From a checkpoint of a small mixture-of-experts model trained on Wikipedia: 4 picks a token, 768M tokens.
Below are experts of layer 9 (counted from 0) of a mixture-of-experts language model. Rows are named router (the router's row for the expert), down (a neuron's output weights, with its number) and show model dimensions 0-79. Each number is 500 + 50 x the weight over its row's rms, rounded and kept within 0 to 999. Numbers have three digits each.
Before each expert's rows: "raises" lists some tokens whose logits its average output raises strongly, later layers aside. This comes from a sample of Wikipedia text that the model never trained on.

# expert 27
raises: "ad", "ly", "on"
router:565624567552489615548499550465504534520454478494480457519556533581529554457499502488401436483448548530500483485498593438498479431490467489568421504495525518532460517539501527479514358436507478520483441537533444456485494432472481587498443436
down0:463501509475597554445515522510547524538577543370372536587559423561559460484483510528649465528460461473605553548485446590497517560524533467462357564489491459534507515494434483485388452430494530497518537563493492471582599443510495433506468436

# expert 50
raises: "ber", "ks", "mer", "s", "vers"
router:515424528523444452455559407435474526471487527479496433536432449519509515488449497576521519454468407564581420513511554560490530561486436423570400482620578494521518576481479480546490553473454491448557593506467456478578498564487443567564472520
down2:410465488510455552528360581451359489520438458446495530492475482585576478478485511510467466504456520516474582471510549572472481548565472520485495500504575411415472531469629490496555551500481508513507561432423594590454478513535483540567458501

# expert 57
raises: "ed", "on", "ak", "al", "el", "ap"
router:452428466462482485517536490499561497510528413571509547540503457440462510462464543469497485513607508585569475595461563506557423453523517573523508490428520481555524495489400528539495532527607497538433496471422554464513405532525472494498488465
down0:503452581485483481446544535513487397418579419473531437515443523467486481488500424443450536531538556572528566399503583534526559416552517579544479524452444440601438507512461435471396537592487451496532493542527539514427544395545509576509485577

# expert 53
raises: "pp", "ll", "r", "n", "ri", "l"
router:498428506562431448445547393542499484502458520478585432488448500444542573476453553558506569511554497644542494501530480478475464484509491400484500499522534451497572489463479438511536580481490552392536513398465566479592544475471520473464488486
down0:514596532546533472467598533422476465559494509485514474470554545560528553564455477426457482415477486513407572528535515523523581485520492558516483453575389554505492508535466562439514504608443419461486472515508443500495527519423516563492496481

# expert 72
raises: "ar", "ish", "ing", "ently", "ung", "ency"
router:562527447496508400472500491442461423519584493425441492504457552495519503396508570499626366478509415467457589509501539519561473480619485530560494467456456540510505482577551445505442474505513520442474430566543494540538479484510456427437510460
down0:532469569438458636466475543402490484557483476366606479449472506568531532499478518549555542513527483502572495412524443501504534481534469552428545584478477489471544451521536415492476472527444588479498507445504464483532569510455464527543565513

# expert 94
raises: "el", "ac", "on"
router:491489487500439433509557530524579439558488432550488474374524439379403496446490564499475520531532603531651543455478481442415444443452496468378436503453481510430511481518553526565564526466500489461522554398499451451514449500567502464481593523
down2:473431462535482581563485455472455534532508487454478470443521555446489493550424531422383467508517539563559414428511609518538485507463411460488515518502515538441532505562516546497429509441463541476483450574493489575398395447476549466508442516

# expert 8
raises: "it", "y", "ar", "iter", "one", "in"
router:519544483461424445546490450470459515475496495555491459429508470401427489535505538478466560597552539491480557588527542452466443496466556569534560454493460582523535602451520458527432584395420478461485545511529500421548496483568566448456562463
down2:521544548403494409526531547453480523478441493464495459587521526423455415550529478502475499445500486524620427582523519503432491523490492394530482468432494514434478507525537477561532460470540470471531532541475447618552446475504451413500437505

# expert 38
raises: "irth", "eg", "ach"
router:446474475604485507509425461458525643415468564578568482550486491450493593612525654541546595518460503495589559481463505475479504476455403458445461500518527528411488498458465502477499504501533516437445515508549476440521518439525479559561551489
down0:561451568485473479560493500497537496536536536457471438450531438453468537435474445510551523545534529461555528435483517531567443560482512454460499536563528488607568560471583343478484530497442531531453353516532444508538445479416501520523465449

# expert 49
raises: "ica", "ik", "it", "i", "o", "ia"
router:602505479526423516544469493479531479539644463465510429516509571479507469508510586450450534561584460451523632480497464516471439471486559530478581548482545577493418518502529502531453558531446557532543553511571562376525578505527485446391482469
down2:504591524443486537578533449638534570478538516567446455463517511490507567574487461516540501453532501654498522477422471475509544490488517476551455622528567477478648475430503538472496472574511470554517505557617524529490429513459464443581496536

# expert 148
raises: "e", "ar", "o"
router:490465489446586495498375502431507518402516604469450429545460500505461592446485541530403507494439514520638609483490591569472497457479522500503543423466541462515474482520452483487445495454577496475558476412499492485568524412614478604606514457
down0:533496520550491499507566460536533411505543515581596523542422563523464468449424457539545431590513476428526484553519454550458418435490486602466519521544484449541519528508509550472517443545460472492531534518469482494483476500515552537508516400

# expert 71
raises: "erm", "ered", "ern"
router:522499453500557505544429505376495532519525505547530441572453467488513598482503592572480590451517472527649524470500632549515502448501488467538516491578519446417454545467459477438459514406506450521593522485544461497472500466527420530570568430
down0:527522447503375514463523560468553506464425473571459477552521454466491512510497435543595533511535542521512527547488554562566516522477487437496434462531476426453476507509530522555460430502465421484555417453427480412507536524445417489511550468

# expert 137
raises: "ah", "ag", "al"
router:437449490470476486536491510484412503551406469513509497492525552435528447491534539453518475525469602460471517483567525519538466475521384534526560434555483458448516473492556539458456503463496433433442490571569382492451531494481617595381617427
down0:500505491472369476549587517553457446459456479518613583496456453498544545510469525537570494487517442568523437480549433575470496438451551380549513491550496485431495461544574530548491492494544547487518463479476509463525502546499633520496527478

# expert 117
raises: "is", "in", "ay", "ous", "ity", "ium"
router:481427515470529534526550568505501574453458523363495510425601578545484498488446485454472535519538489494443519443640484541526506443473477483398572571494438512488523391438523516549490441457542438512498477632490494556491476483461454500467455423
down0:529550413510489620506417525565481499474497571550636515473489514588488518578508558495460505378490523399391499535521504488472541545513555493513419451556535486543512531478519456431486471494506452452511536435545539468502500557520480442511530534

# expert 25
raises: "y", "ore", "at"
router:511532486463458620510439481478483451614519451504448544549501490431492593587498546470503503508468489569523476525510552520402411471484501500475612502470479544441544575391531553526405561495492504490415447442558475477453477576457516528437534566
down0:594521503530541547513487555469553461491580489499444554523490450611429388399414451563435574505519525501430533552429394461472453490495445452630466506567455551423527540545546524540480529584495504579404529439498538465507536536548430513526577456

# expert 40
raises: "aly", "ennis", "ex"
router:369444483398587389426504442437504450543464583448440524516441493469530585494440477481498567474437449577560582491419546520490461562479524466435490487522504541461448624459425475512576530525504493456476527518481584471522548465482436507495572420
down0:536454505498480497510606525646505504486525499588503590579482448629432603495539470517453601547485485423515518487548330431479513509531498517489554451468490542491562512532568457535505585419530564506426413466472467411492548509477474468498499538